Experts of a small language model: width 384.
Below are experts of layer 6 (counted from 0) of a mixture-of-experts language model. Rows are named router (the router's row for the expert), down (a neuron's output weights, with its number) and show model dimensions 0-127. Each number is 128 + 32 x the weight over its row's rms, rounded and kept within 0 to 255. Numbers have three digits each.
Before each expert's rows: "comes before" lists some tokens at least twice as common just after its tokens as in all text. This comes from a sample of Wikipedia text that the model never trained on. Tokens count by the router's weight.

# expert 0
comes before: " ", "\n", " (", ")", " –", "′"
router:109067158160119111122128116085115117150151141170118086093143172142149083156194079134169128134121106135096121127085184118096110095152062149126067122113098152152111105148110075122139136108111168149067098124118092127095104062072162155104082120157073135114097117183118129120092116112134085148155065130177094097122114111130147135131143176095133158164169134153157110095092158206140133092133
down0:130110158110119190162171194124165130119157104177167168157160088086114139139065157165130123151115128134149124124110025117112133111193203100176068145139116111156152091123097098161118110122094126073141082130122127172193160136078079118137055125113142149030092153103140139186117149116133157176143163165179154065111130136126107200136080127126102156110109119155154067092174126092144134119088
down1:121156122095116108109093144118115087132109088078155140118134129125149131168103162155161142127089170171139176118132115099158140127150122053071168118170070150110100176110113155111115192168123107031192131136092131115138116109159119085093133116083131168071128147141120142090198169083118143135129172153034112094124104090114075116155133113170154069135093080113106159101126112115090113133108
down2:193103061102150148105163128132110129111100109100117161130129113059127096130097163125087125165040135129115110160100068104102159124169122124108130156115100116102121149153066100053140164153113128137149079177144150098134160149179145130120140091145085117100133138201106185073075090120109213089126194150139122091059120157143153166133112116165148125105092115149187138146150118157155139120118
down3:105136167037131188088101127144104145097156109152084131082109138177141149123112129043129115137150120105118153096177160166169144086137127138110161134090137088167126148105146096115094155025113075137112133107140106124078075193195121160105140151117095116082185126157144102143142151121133118103128083113141161041129125160086157140144111066130124139131142187119073106211098183071101141104092
down4:131174163145157143075106109164172150105129088108152154162166109077182087087173109083071114139134095138128116181175133127107114101044132162122135145086151113159118126117110100168095138063103142088102128121129124162091111050101170151135169105136054135183202138159089144071123126164140116140137123127098108189132099164081158152102159173102066116100186095137132142141078108125142146109138
down5:154133098119077151116121155116126132082125146084148166126093125115114137069130093126158123029021134109144086125087081165135159164186161105155179147122089162139154117140118110128106157169088102065156167099069139109140165184112106130090128121131093134056163124093144159158123121067111170152178096179130101133116155075194122141135149113109108120110123122129135131157062110139091146138085
down6:175122047167120169116176121081103147148099129114079149123091149082170114114127127124132122098088120121120095138115110158107158130113114117096145112111139142080133129122117122069151089201099157098146146134115112117142117136145130165107128118134062148095077158120110116087074091062081183156137144119131164157125124129066093138082114128086147112107073111193147198174094060153138160119163
down7:136191113160125125092164114134138147154150173088142108185123138134126101130123103112136122145123115166113108147181148133099135142134125126128145127187139115065201108046150086166132118150052116091129120074117086119145093159131139136141143153139056110162143174124102174145126081012102107163152089091155081136208151151163140133119195196144096082126113083119128141113100079042136109068074
down8:204126121112126136108166147099120134193137107089112103133103113031167157109113127131140105114137072099121101127121141218154150108114167101131134137104173113095132136095089151040125165143106203132131150133157109132111096097125100145167111112116088165122085094199149112082136167090110148202155158111134169170126159157115112133104061109073121130124138095108127140156077107130132157086173
down9:131131166114102097181115131149138104170106086104135067120174125103122114067109111144085136096179128143138128130151138136193129154142107061121146134110079177206123146116151138112153083098167106140150194083152121149139159150168087151130099180124152107094150082125104172162139185163110082129128084174186100136167113152171168101166100136087110131139105141077096105115141142098084134145123
down10:160081116127103161117116134130187124132086176096144149096110120105151087089038137170127144143104116091122125167138092098129186057148090148089110112100160185079141100118114087083130166130131094116119121167089166133175125116142188119191084127160046182150109163178115198104106087102113181146143150097099142130095144138159168215126111136186092123074065125102187181113083099117175107116128
down11:093072089112135101107137080130125152136166163176095152147122137122106134129080067179176133148135096188158151159102191150132077154129118093148109186112151075105143102135149134131090186158103153137107131059153092141097117123101150082167129109202141120181106049124131135122107160174194109133145085173108150126132135110172142096161090145177130097108140112117125101105125118132134190127127
down12:134134110109087181190103138118113135093149111151166135078051104132115090163070169176142114171136162190130160145123089124092143164100196132123143138162120118157107110148133111103129162122116143094134099144113139066078127139039145090134159122084086139126165110153162179067116137147176125127164166116126115054104083130132142165133124112132082126112139112124077073109122156167127128183159
down13:110115114171158064090059118108141169146124095193135140110203167175137035118135083132130130098118098147191102107111072135185085150128134143129150167173080187187179082165089120082135154120104148146142108118142083180133119127144197147171145130183083075163123165143106147134109115145135149121135106146144097103098127138122093090139131128135077117157113072182128144097105173172170195139155
down14:199150130154126147121151126117135172129181130128116123102141108087116124149161132104148104111154084132144075140153147167144148147097166134235110152121150069159173119100162176146169119119131116154175086119224110121136081096113113141123111136090148099153162069143132119112101170175192164068079102171193133109053184045122106159077114127094105160126133160099115105168166094117075138095096
down15:073135089102137113081107118173157114130162035126117118127144112110132167099071125198070124181119128169166122153103125134102161170141074160176066164136131098143166117138152131150152176186132194209174151142152067117096127153092125085151130131152162162197201132150119113166079117104169093131114168079157172197080127122091181159114079122116061118091067114119119077113134187095123216131092
down16:140130127150182086133113157095112120103095125086159142145106173159139087131088107182171163125152181169088118090122093105172116201157106131113104142142094160081074097167143102083060086217143164169114109107176145126160125090126171061168163083122130153128109119081144117033153155191106081107189116089111093121158140169109110129121149125092139121152149127146056175106175137165202126125170
down17:097062079102108096186141130105109131114120133075107100108091124080155158102157091134131134154120096109165106120110000105157117125133102081099164114150129172140107127163072153131145105124135091100178123154106129187130137121155122106118140204149108116059075157110133095166095094162133115102166140113128109095061138075098136094096099117170149118164200114085159115096113124126076155116111
down18:160117115108150091111118138158089142161099099171129112095098111156126181114104079179164142130107167139160118070142131131153058184138082126133117148157117127094128097115110107143138113158123159171052157112112139084096160088056102135103152124116130113078102130123080152146148197192119082090159082172153126108131176109167108127172123156173170104131162127152168158124118148168196112128112
down19:116199176110177139165101120183150083103152113139168095113128137157096110167121148160173127149168180186163163136122145183126099138124079144122090133094073186110111162184111124174117168137123126196129154105099139096086131194111164097118129118144194090150156145172114098145117132086137102064130118153126087095132132163130109098136097115173100134082140176101107109124170201113074132172147
down20:078101116122154071131110130155184161097104109126103108101166137137095159181181129102207102088148172090135119099151101131142176109136110120134182129083145121119147057219122085159109138073140111116123216138041163147100117135130128168184165147149154117157129124141126136118098132149143097091113102081105124193132110154145198104159169097106112143154173155124098076167167174110143110122152
down21:143127117118156115074134067172124083122099121145118162149168146126135082127152144161104132100119134197161170109123212123092100174157073062146148129109155117125111131140155171140139128130109163181121134159118103056067139087097116112131168108186162155128088060095096139078148071131153115197146071085121145150172123123102164139137185143111068122132152081137111128179083165141165155152080
down22:114097115124140134088129120102124118147097147104098105219103150132155100118083135088115153156099093150090111076113120132126130121098087157079098103104151118139131163147116121111083169151179145112093171196099123102131116157147122142169171120180107160117056112109113142053185110095120114097190137068105087150132087136118071127158152125151175116146124119170089143099116101103195088115172
down23:081077128154141121084111122160097154153086095113165120115096118140135181156155098121148109159220138133107159129186195157142125118168141096125109115035143145102150058138165131186201116131160126127202145135103128118131072132134154180145100127135126091126103075139081076136074154122190122076130144139186153193107133131146202150122143102089137159104124121105083077172135120131102103143143
down24:137090173143124106116168094178132174098203138118153122154142164127117114134122149115083074150184180116115166082087107178156148105107104131169143119126159135150079079141133176203117133104159119166152126176124159123160133110127140091110146119119174098114147144165092102136158146134159103180075085142099148113188104133129067093092167141135190154116169131115153166130141123089093074153083
down25:134097093056139129144119125109050124147124193153142136184124112041091205110157050131129176116141103083129128114103180145164161192181130142130142090133078202085127153166123085081094129108079101113123159121025147093096184106109167123115077128142144109138114133199063124177124080143128100047157169144147091095179104182132048124161072113082113104099118122128104072138129148093086090160166
down26:086071143029133160142181165089121124132139115099155180099122160080126219128128095131124161126154059019113121100122090142153223118147130130154149053113108161098182142126095128129095143183132146135128129112107139122135139164099094121098067162138153117106025085188142089129127125124166106046124201139131134127187152148122153147125080103132193129111105162087134110077127157126064085151124
down27:190152134123121199146106144113094097130142135153123161071096125161150151093122164137103053115131179146157121124134122186118136148139127112084134128086080154158091158161148121156167056114053132079118152145091117110095127173095130165155132064095106117086110146116093160164168095154129174138171097156165141072115132111123077109160140112094114142119115108108135144195097100123102120122107
down28:080132110082199074102157166130166168062122159123083089122121090141087105171148152157131182068124155120142157123190186108078144135133128151080181076126118100102113109168105158153086112155126103133132134112128176091089165096161153174089214084143096137160121159153131118104125098174095147110151083121121065119122187142138134103173160129113153080228127138137126198135097106115143125134103
down29:100127144112129100069162117110163136096159149099117111133147063108075130133135155155088167086134127116151144124137203069088144125116136133074212130148149091129173067104166120194111111130080105135110145108084128109124098131126150177106183114118081127186142167128102136085110112135116130132118096104124133124150194117093102104142115147124153088164139133140095206174091085095106105114085
down30:131146075148101163132103124079143172150075055100106117132117153066142118059099146183123074162135119098100089150045096175129147131099157144118124142100125139082110123121080116054145143144117135089173117128117084166158129090134080120147128143167084116133086124132176122099083114098083163128158199104140122169108070119131151198060130175120141141106086126130169121080107149092143150173161
down31:127110132120128158183070146089119148116143162145101186121126107148133128133157107075105166142196040111133052129143119101135172133124100116168082160105170072161165068071169128118135070070099116138115057097182128130124076118115164137097111168113170086111146138151107105143107132124191178116075096172142140160130170114150149179071125158114101112100165182074145139172130143119118170105119
down32:094146089081125130140145167151075073091155144141155170130112133115094115121102112172090118164121146111137113166104198181164080180112102117138076160117149090112080106127107105158110164151096123154105149120107068118067133108099109083152134156107188130134134067091102137093155126187207092142145151133173137119161096143047149150157124148161134135095156129100125103110118148129189116133127
down33:185173109181075168163071136169130115099084173177145079106149135122169151160084149156132086189138178149188140179146076170121112134106116122092052184133112160146073136164147110129141063077062127166129120132144180139142139129113112189168113064139131076135137188164107118152103082145084131099141145186144139091130107175136136126119139130149057131067070102129116141126090124178111159112076
down34:074089137138157038113163136100173113083157140160133104093168100129116098064089117157128139068110083096121116123106087141157155122122083172113120158070105137121136116038132164156125025083112111095151143107131131132154089100148130135107111113157132117090092136135093134072150148146105189124126117112092094156110202092067112132134130145140160139177192113081168153136145111126111074096090
down35:126152128161075138102157111125171111060113117121147126094145083147126166074162098143144151171123082108107116178114086217156156145125100117105104132127126166149121138118175123176185084134122136139117218133122122143191133131112102117147109155150096155126141162144093143108169174114199133150140144124117175226141164118101155119182151108155103136116157115096114117146118108139077101059144
down36:156165060161144151162143138097157181134179144136149132138175160051100091143139076079153049162113135144132149146105044138087153131131072107152156154192128141126099133184204104104177138146147154142152110158137084161099180186171116103166115104108159154074143152106089079117134138102119099089106135105150142160129092149079074054137160122123129147125115164130104151144171100130118158109191
down37:102152153103137128130198139087102126132147137127172140131099048143180129147133106134111124130136117129114133084141229141141115168154194116135179068097113106109138116140134058189124070135144109138135166121095123155137146160105142120108146084126142142105106107094092098083157165114171145134163124183164165085167115186132127148155183126071163136102151119075125119202142115146180095125093
down38:071136203085182108101166121154136144101082163073123099077154124133119171139174141077119142096127153148087136104185165168108120137123090119125180114050147092071134138152160121169059104147131076131138157079068108117115093118139146129132088135135126120122130112168100122149166162097068125124132156119107118094113164110153072106158106107043103135162117181102107140187111135075150115078122
down39:126105115132114137157111154169094194160163143197089123104120108117109174087128115127115146118121125187138097090167173065091134146147168154144102156128137120106182066086116079131183112109107085146163114107122138088155121175097109135083093199135122138066121118180093146144114177133079141106123085195166144124154111117206134164162090146148177090077115114166126120164142129110123075135106
down40:091116129124117145092114122203111118157104082142137130109103151109142159173120093176159120154152116116153133096094199088065093126189064120114061138095104072144185143108077114185084161155111122166133111135134100039130096121127129065076128139130135170126124139113169141143147168165151110125085133122186126176151094121119143145127121108146087154108180114098167070125135164140160149131123
down41:138143104115156105145098150145122072124122136122128145090151069043083136107136137150117179123152110101134125130104177091107094137156183132115118139158105118070113086080170052083107168083099140109138114148086147105084137120108096113165139145181087164139099129155149203141118101127139144172110184164145122109090132133161098140121105117167106100181146066155117093113119149153173123124116
down42:119153147160141169103134170124090117101124134150128152094113112166110153136136131150146157113087116152119108089194169156184074151133068078105155108097127135140077123149102133157180188196152146135112150124085142086020169094110141120109166094137130140116109134140120156150160233144171136130156125103135130075146152149056117097149141157112128116144123150105123168096123112170180094170200
down43:200122104097121130092092099190133112125112083137169160125082166149154139114142087179117083074127205094117148062078198138122098143118090160113104140142197158156189117145098110159122173129165120158095118120140110064090083124117130091111087145120112129074148073076068069092144106139163136136134129089203166127111127164091134111142093159114124101092159154140135090130150149183112167130117
down44:153143121170114113164169100128130162126120112072109121135126166121054126085146112159102130182154184146139190105108100133131088107089142199146100118107094090101132172138098138144098137103102161162073090131146155116067140098133131117140098115136109159183117177137156025121129061151086102102101080161195071086143182159161112156110122175168147101123086072074094161164100129110101145143136
down45:122148172126098117116123134103174175145107188149102087147141082101137199099146140070090165175142047110151116143183109126165205102156158134073181125141102123160165136133156087163158118094139096083088144127076179164140152152156115154031134144154055078129110162167092166160127146110080197126162098174165117131131127161191121139162126101082172094146061138110079124152150079148127086134150
down46:157117107086100119133130138122066092163130152177118190125132149126108129171124119185128116129132139158145150123142210105169063178129067086114170136109128118127089140144100131150137199171114127120114117134097092080044121069099152078139167107136159157151115068061118126098148155182181103092131112132145127101119104115090135108193178129151125142125192102119071139143100142193165131109104
down47:112084096075152050097171123118060150093116136124115159167114053139142170185182068097141097094088052114116087112098152119127107169121140119146109145127106109134101092145131135161130170152158153139068096194122125089058184057166066079124171081118142152186078136119080160110185119117120118136199139139136139125114120124101143141153096165151132115127121123159029116136126185066167115147167

# expert 5
comes before: "0", "1", "2", "9", "8", "5"
router:145136101091110162101128076102163145178101120139130224133185113098092139096099040153142137156047067127091162140175186084081173128101074117129151085173139098149145075106132165155092076188187102115136178160133166121149186112128171092099110125114134114090124154135110184134142178133130152106146144076124114183125092157147126136128162115100102153147168178108123131134102147078091136130123
down0:056103145087154127186117092123118126143140120074164100111149094094121156142109168134147119126153065084149213120136107136120189127134156093099141111149149116100060100116025167105162138122148072122158120230180170159116142140106147072133105155110126125162126150173197146181193131099151152093115152125110144107107129131102092069089118083158206118073068162134153148067151163084178159139157
down1:087127153163156135149160115125079085131166136148186127112101110082179135079091104141114195123160163118124094113136178150157138168175122093086125164126192186069097157098116132133143113043116113132122162135152074134084070161128131146089153110148167133128129110097093121140121123194092107139138150139131095079099170123091100162105115114105138156071089125125173102072151113121143163126089
down2:131122157091132119113136088081110103108156139074101119168085132124131161126151151115123127109057153193126167148141196138111185155172175198100099085131084134065143119134153155201107131134135156123109104131117212100097113184172155176095182133139100083120113115101036093069155100177084114125134117080065134121088133152120106128159151110109118079114120104135127124179123084153125113156094
down3:123100142107081114093083112162117082111134143152101166176115159128127136141083162174101104202101164143143149126104102188112160128118199124179094168173169103146158092086233151098165139060116173182056165053106074130101109116125108167181098067159075113170125118086163110127108159127102118178061161130139104108193154181120071122113065136157095133061136088131144099115116105132165174118104
down4:124152172139177138125147126090129128177140159077110155149099067112137099098137098151124139131064060042074168220130214121109113140095147075103137118091171075145159106081114140127112112124120159140197122164134178111116159148092207115139132097134102151097118127110141150087123095150100100150095141118104133116130202145068115122109104179124168123131159191180128155115163155154130131183105
down5:081109148120111127148094116186105126117092106108163177089061130151145151130106134150106135104100173133169142186137160106131174116152145105092070169127161191054175151104159172152168111083118129127145117082083132105113112161155160194103133170138121141111206094153116121134157134156103101174133133085097152045121139144147172159130083094059062173147142105135150107157104080141131116156111
down6:126131159112101108105167143137110044139116144141146095149178097103133125144147151142155175152145158092113099222094125152116154156093149086117171085113098120112113132114139171123124146150164153093150075099101124128138115100148133099121109084165147084155155078153121128150134051138128111146122126105108058186053081181091219146201185095110161109110123125145089150149154115106108109113125
down7:117124163101126142108077174129055094150189151183074155145091152123128100107124122155114181103117101137114215174118162147120107098106158064143042143158089116140092132126133150119136172101102135108167096110078109133119143134101188173124126179120141121106161213110136163084119130130101116087100130119122112106169100149183075148124074163150121149064097151156115054097125135139142151168112
down8:151123151094172107149143156081123164082131187138155138124129132115096185124141161214065177153082117129153197127144165130060134107157105086044123117123129121058093113128103126193131077086078107131165172130126161134154113063099152128030110102069118157144124193131103119140083124127044122157110127122142095124114177092112111158135119202109169131100170145112145122109118131117166120152113
down9:153108066141095077161178156136073092160077162149093117101136145103104127174093177181124117157167148121122157085125184146091166071124153096089092140125103162120090109124145112113169096088103138140081136070131153052176158132139071128159127115150114072118105169123133120129117156145101159150135101195131129074164078128156122180139106116091114158076071136097148086136138196138164121154086
down10:184104152100121086164155153163066064180118130122156166141066158094156115089150107133070151088086199148135179135111204146102159123169095149098091152125083153118154130162080122139145100104082136129091124099033073081066149149211115142111144120097157103149115136121137142096141127115115092097147121160155193085154132090171165166113100184097112153136129134100142139169126140079181136111112
down11:187152175072201124189095092084090115141096223127109151138117121075065137173165122173140153099072153144098201134169219114109138098162146109058088125132106142077129125111118137237120081103079131146122065108106188130118116101078121180064166102101102086085120138151112173112138120134112131144109127142122182124123147130124097152174095173111103126107119160193131113120106076108127097107138
down12:159154090132084080083145120161181109059091171052141150112159120117112076112133138149111141113117231186112171079159081160118084103134158106159171174128144145121151064099100062146055100151146151144092138132102134129146162124142128123136155109139141101165111161123100097137151123143153119143149104119145127156098205125193166140156112092156090168144163188132120143149178151131131139150080
down13:129102113087109156190162128141093120077125152150109119145146155123081182181110129117152127126111222124128067117139085142133102133162085136114163139099172184136123135141159128129094142105132125164079092156151132114140134135120135128149120099159165129122159080104180139124158139159127148085174098117157142095151135109149170069103126115102096167134152105075095151185114107124113162132192
down14:100086127111099126175092150179137112120138115183095177126117150024135173108158133155152086124104145136112102084139133077122142152105181167159141067205139183113127175100141129085174151081109163186114111084046113147083053164127104129168107121162129129133119124114151101149072119124144155191134179137153123164128097145122184174195082117152108177091117102145185142094130164140075127106142
down15:175094136140075090119147173108036109142156104174132136138092096145111127147087192136146170085149218100133187133144148078144147075177138113097107117111051166122106103165099149159105088148131123118100113091053115112097125153100157157138163159092075163091102130117146142110137129130135158071097102156079158083148063126165094113104147098082091159142165151098134126129156156133129118171128
down16:107157102146174159127124130138132083144121180123085089117143101156174071147126105112155157159208092141135128126138149100087132081082107038149104178085148099116168110126092131142108105102179112096221114134089128146176124092130108166055122109100158086166118162182081099166058083123100123171063122075101140092109177098118166153158083100139088149130098131080114144101135120151066091097133
down17:120134114124073121160097097133125148156171123181187108139124186065132172163086114148118156113096132124103111107078111072180108118131151191095119154137087119105159086122142143093103093099081106104125093165130178139137170134099151075102094159124131123117149106148118150154139111152130134159165161118109098129127133142117053110110104142114181109061149112189139100112163100141161195171164
down18:117169128163109151134127127158189116128011111076150078110126161146172170121139199148108061162152128182188155123101111138099090165150145142173161114134134116139111126102182160046178120169102143164125151174147130148096081152206107139136100091138157084154111177096095077135100151070125104169095143151174109127118103122119126130113099135116152155126160099154092164150149094191174061125141
down19:144090212120109142175125146166112173136117153096226115185138080143126117137148176107163131095137090117137117168121124167109136104151091117117061168104125151154108147110110149143152170141110100134197120133110111130136071114093112091127176167078135121096198113149133104132112148127129148113129097157123101102186086146150120146166134127112211154111138161075141112106129148133125049128151
down20:088078126093125165103144111168164107077193153156117099067101109168162142126107073057134197053166134090178097150088123059168185155146085129132200182063164127049114158124154134137134139086118120102098153119127109139133128130125112122144119191098130134124185070152139153136135206096124139098123129140154159097112137063111113101109069108134065097140074065094114128129164132121097149106149
down21:142165150168119103145156103163117153163111154099137101207192139149169071133121104147071079106149138139153102070140132146101108137149089192116188129153144142092138104113164084085132165146125168127112082131105085097144091071112116105160089053171112115178157168130083101101117144112082083165132156147199122113113193210166149151175077125185116122125102098085101178123131143138117129074161
down22:160104107145111069086147114150158175161121159183140177147096124102212146144157139146169106151109058169103116182107199144076124134085133098155057102159152106108100130104110109099124116094119136121184154116120044082145175132163086133153118145123101128162110137143084163070134099118139093148149088176112067104154090180121161133111107082166137172126107111142095112094126179108161075139107
down23:136125096114103060144123098169114135149146125200082158146101126143140104153128138101157150112122132159149085135109180152065105105139141159079080143159138144126106140134137105150103143076120090149110139089124105106103127075113105176171145084143162133136147088086121119085157112188107108101172093164145052097177084216093143175106117112155102179153110093123157100116090160120114132182136
down24:107137139130125160113134129156072113091081158129133072089142144117104128125135134110188078158151159100081097144061132079124094199091150133158098081134189095099146126164108147043147165050098086162147100096127124151164121135143109121144135120172110123146135071181149142104091129049156129155112102111132148095159169130131183114117109115141111138142123074114147083125147184138199133069142
down25:115125096065141129103149146064140153139156156210099139141103114125153157101117113190150162114086070145134153195129111175091128122121139115105020065194085072126143101123132145169113101149158142149079106178121196107127167129111119148087110147100111137177141177114135177105149126116117099101156135110121116101135105202088116153128100110172141143158115163162094132079100144066091161148082
down26:186166173115098173156121103154108138109131192131128124208114108107181112134089150101118115152132208143122188175194109096138141124161136146066136098112154152151145087208130173065150167132163113166047150158078181148127073199127163074101094100094095112097160175122128128106124099129132154161106101114141165141101108108096148142123193155075172117119205157143153108115132101166130125130164
down27:112154147134114120129164157122094140144162139153180103121128134108119085128122122103111133143171115101195090121131117167143133089091113052152139092095081149136060115174073087191125090170153139146106131148122161138128121077027179103121110129128135118111055120128072155118137106122137098165139103152140164118092152168060116146078179160112145142201169113153125134088160188052149133102093
down28:131076106177100148114167179146148119101111149155173135086148128096143128097119136149044185109155090086164104163095091130138100092149048047088164171097132132205110113114127093043158117098114061100113172152097146145139166054139147086111074119112168186149137156171168105146092174084099136127090188144154125100165161070125107137089068138117109152145148141138082224141147092116142119109106
down29:056125100103176111143075103085177123123161150149082072082152138165108128072126157086125116110116139159194095086157111114178157118066167110107133206105141116140096169122133156148148147146153146123150186090143132124103065126123107110162133153131161118129087137170134111152076138129068170133146110099080142109092142129107201068192126107171137108140129188065106137154126091081066143143107
down30:112077109108114174158091117118136155149145101158140108109086137122097131106120107175169174073153131080069209137142141109110133135141153122099131105108144118118147125123055169154126146101178107132085110165164136191112103149077126092134090198101094160094151119121165149166139133130134130117094133134066215136122098142097153120057115167112109167152102174160156184156161182125080180112143
down31:071147073093114138101189092188076155116180131149126143122131173131088167105177101136126123152124127078161132096131160132080172144152102157098169164121124123154095162156130041108147148050111122088145149123080098119158108116118166151150144147146082144143192096129122128078164120121173158124141120107100135176108144144133140077121121155098092124101109135189134103146128160080138099118136
down32:126151107109146108106149130199136130115093152113114107113110096109109120180125114177160112181104116119113161128177126129133084129080091064160140104126142091116109087177080080130169106117178115084121127072120120097095095103147137175169127138131075111166146144155115117107156146171107127154130156122164104157138159175136192135166166191111122115096083160193135171100114121093133122156051
down33:071107210128115130112138156126084122087095125173086138142116153196170132152151138218138085106109167172142214181150176139160083104123162093101016104118121115114121086160069142136137085141122131153149151090081125107132139147119158173098137171130136177161114140155141143093063117111119142110106126116139129085163136092176108103142103111134171176136164184136138065139105125162122090186120
down34:120156117104138133061157142112132113143080050125097124114157114149114198077116120158128094128087081093193162131166196160154231116077099146100168176162120117164135132129122116197164134139138139148119147127061098148144094077118148089146113062190187133117149125108146128137132118116154118131189177107163088181103120115149143157134156119132091115108143117088150127164080151070116151156163
down35:125104076147058181113112139091149173196145121172139154135158101107129148136130133076125121127111100097091086136122107076121026123109118127178128124111122054160122107171091127046165170161150141110151142106131039166143131119131132137197102149127155170162139024077177157132127131134184118115174128127124100157164064177105085147073120105118130138158142141154139096124135117111131145148134
down36:095119096129095143070104128080182153127098133144139136150200089119142123131064138121191172124117098055101081158121081148212131084101121127184146090146139105146150113114159122086138146156188143134137098165168170137170199120144119097131105099170127111141159128089174153166128096134158097127152155133162065172181104163089109168132104120161142152151114141147089156133124070145057151148139
down37:108149117129162142143109145104100126134152135091139084094119087137156108138113098161096174121110103153123171149144159214121198091121146115098124152109103093120107185171122159124144053117117127081128165103169128111113109187177088182128098185105148109140117120142133104107164068123099072149120081147125116088161148142134103106085080082137132097109105180155102143108097152109140091119122
down38:125099155136144118150123123139076186125151064144115113178105135089111085162131159126141116137155140153164111101119101153178147166085176176170113185078092097147130080160110115140111081123128102123124199118145092148112080114077133144075135168149145098197139056115090135118140064165179124142144140120175123129102119132155094114069052142141179111153183084137139114161135171143103104139145
down39:180155176125182136142058118100119062092123148080139122123157091115126097102126053104129115186149120121105134138134135108095085126191171106087096143095132147154151142166197113119094108112105154129141187103134187160131130111087146139126100093127106122111073131133079158147118097134082113154128127087120150143097132118128129144136136138094095107166182081141131080067103116157141094122162
down40:190131073080180107073104111113093179155133075132125164117125116122119107112148144175161093112175125148129129182133226111182176187148164210071077052130136126140171117132088188171118155161153120064151143183127111153133134106092195104112101129103127136163116152133111104172112100130146202093154099101143178202084108121123153106112138062148145091131157078087109089134135160119053104122128
down41:085141131207137132100111116152085069156144096132128133145098097169166102137124073111207149089150096133116134133111110124201207136173151100123132075104147151139124088088135149131164127215135165076107090153146166146117192092139124109153121117157130131134110097142120114112161194135126073117164146074161202117197156196069133107082094097152095143142143131146131116123111117174182145104195
down42:082131127122086103098167101072097173175163148121103145102117106107171053106129157129086125136128133160046117160144145141117158117134099127100077107145153097104116176117130142082113182128183128088157068136153149029117159113129147109105106091103114164168142119104160089094144153136134100104149093147111116087132108128134062143021113129135148080147092073125106101143140139130119155135181
down43:144107140152103142075168144147100092117109143121118153142140092141136099139149121114150131072165111121117123173133092139115096157118140091153117055149160122147119177091104136111070170143145129106108109117154126116081113116069170058071111131116131156092139162080137141101148053123139152085077107101085112135119133148100119126094191173140147085114102121140153124088133157162094117160079
down44:095122172108126126129123150136158174089089167142136114104203103092142149125178135169109124184142093036122106107139177070138058070120104071105168124114157149084168135146086077158135095091125094151199128074082145141139153050057143075132103101111160181157170116184167146198060150101111138173158187147212130120164126083120115131112089138091111140155145114155124142138113138100154139119111
down45:131162165106110097168110092149115098147153102089169119174138140122075114072048129076101148096108131145145165142119082240166092144118163142132158150175108046137189109132132179137094082122122109171185157143080118109080142175118131132084151149110226028106191129112148137156123096120107140139118112143172154168131150129165137143098192103164192101128148136127142108063107160186117073143125
down46:122142155189090141108123113095127151174120126128102185136117134110152076112150185078091108186067100095195126113149118171119189146129124146156140083108057169147093116177165059102147054161124138159107129124120143131105076144135123162125145136175072118193081215068110112089117128085127161160140097123103106118111104125130142105080089183145161145139115078171131147180119097199101053191118
down47:099107121149163171088137109129168214191145111079086173100182119125096132140122144163145178140108094187175075155152167109089148142207111145105114163167170086172183088176120147125135148163174098116103127122111097118114123219163138123076115178088156125123091152092113141118148079144156162161146132062138108139129143108093087160176221154127137150148175180112109116145130149138161080145145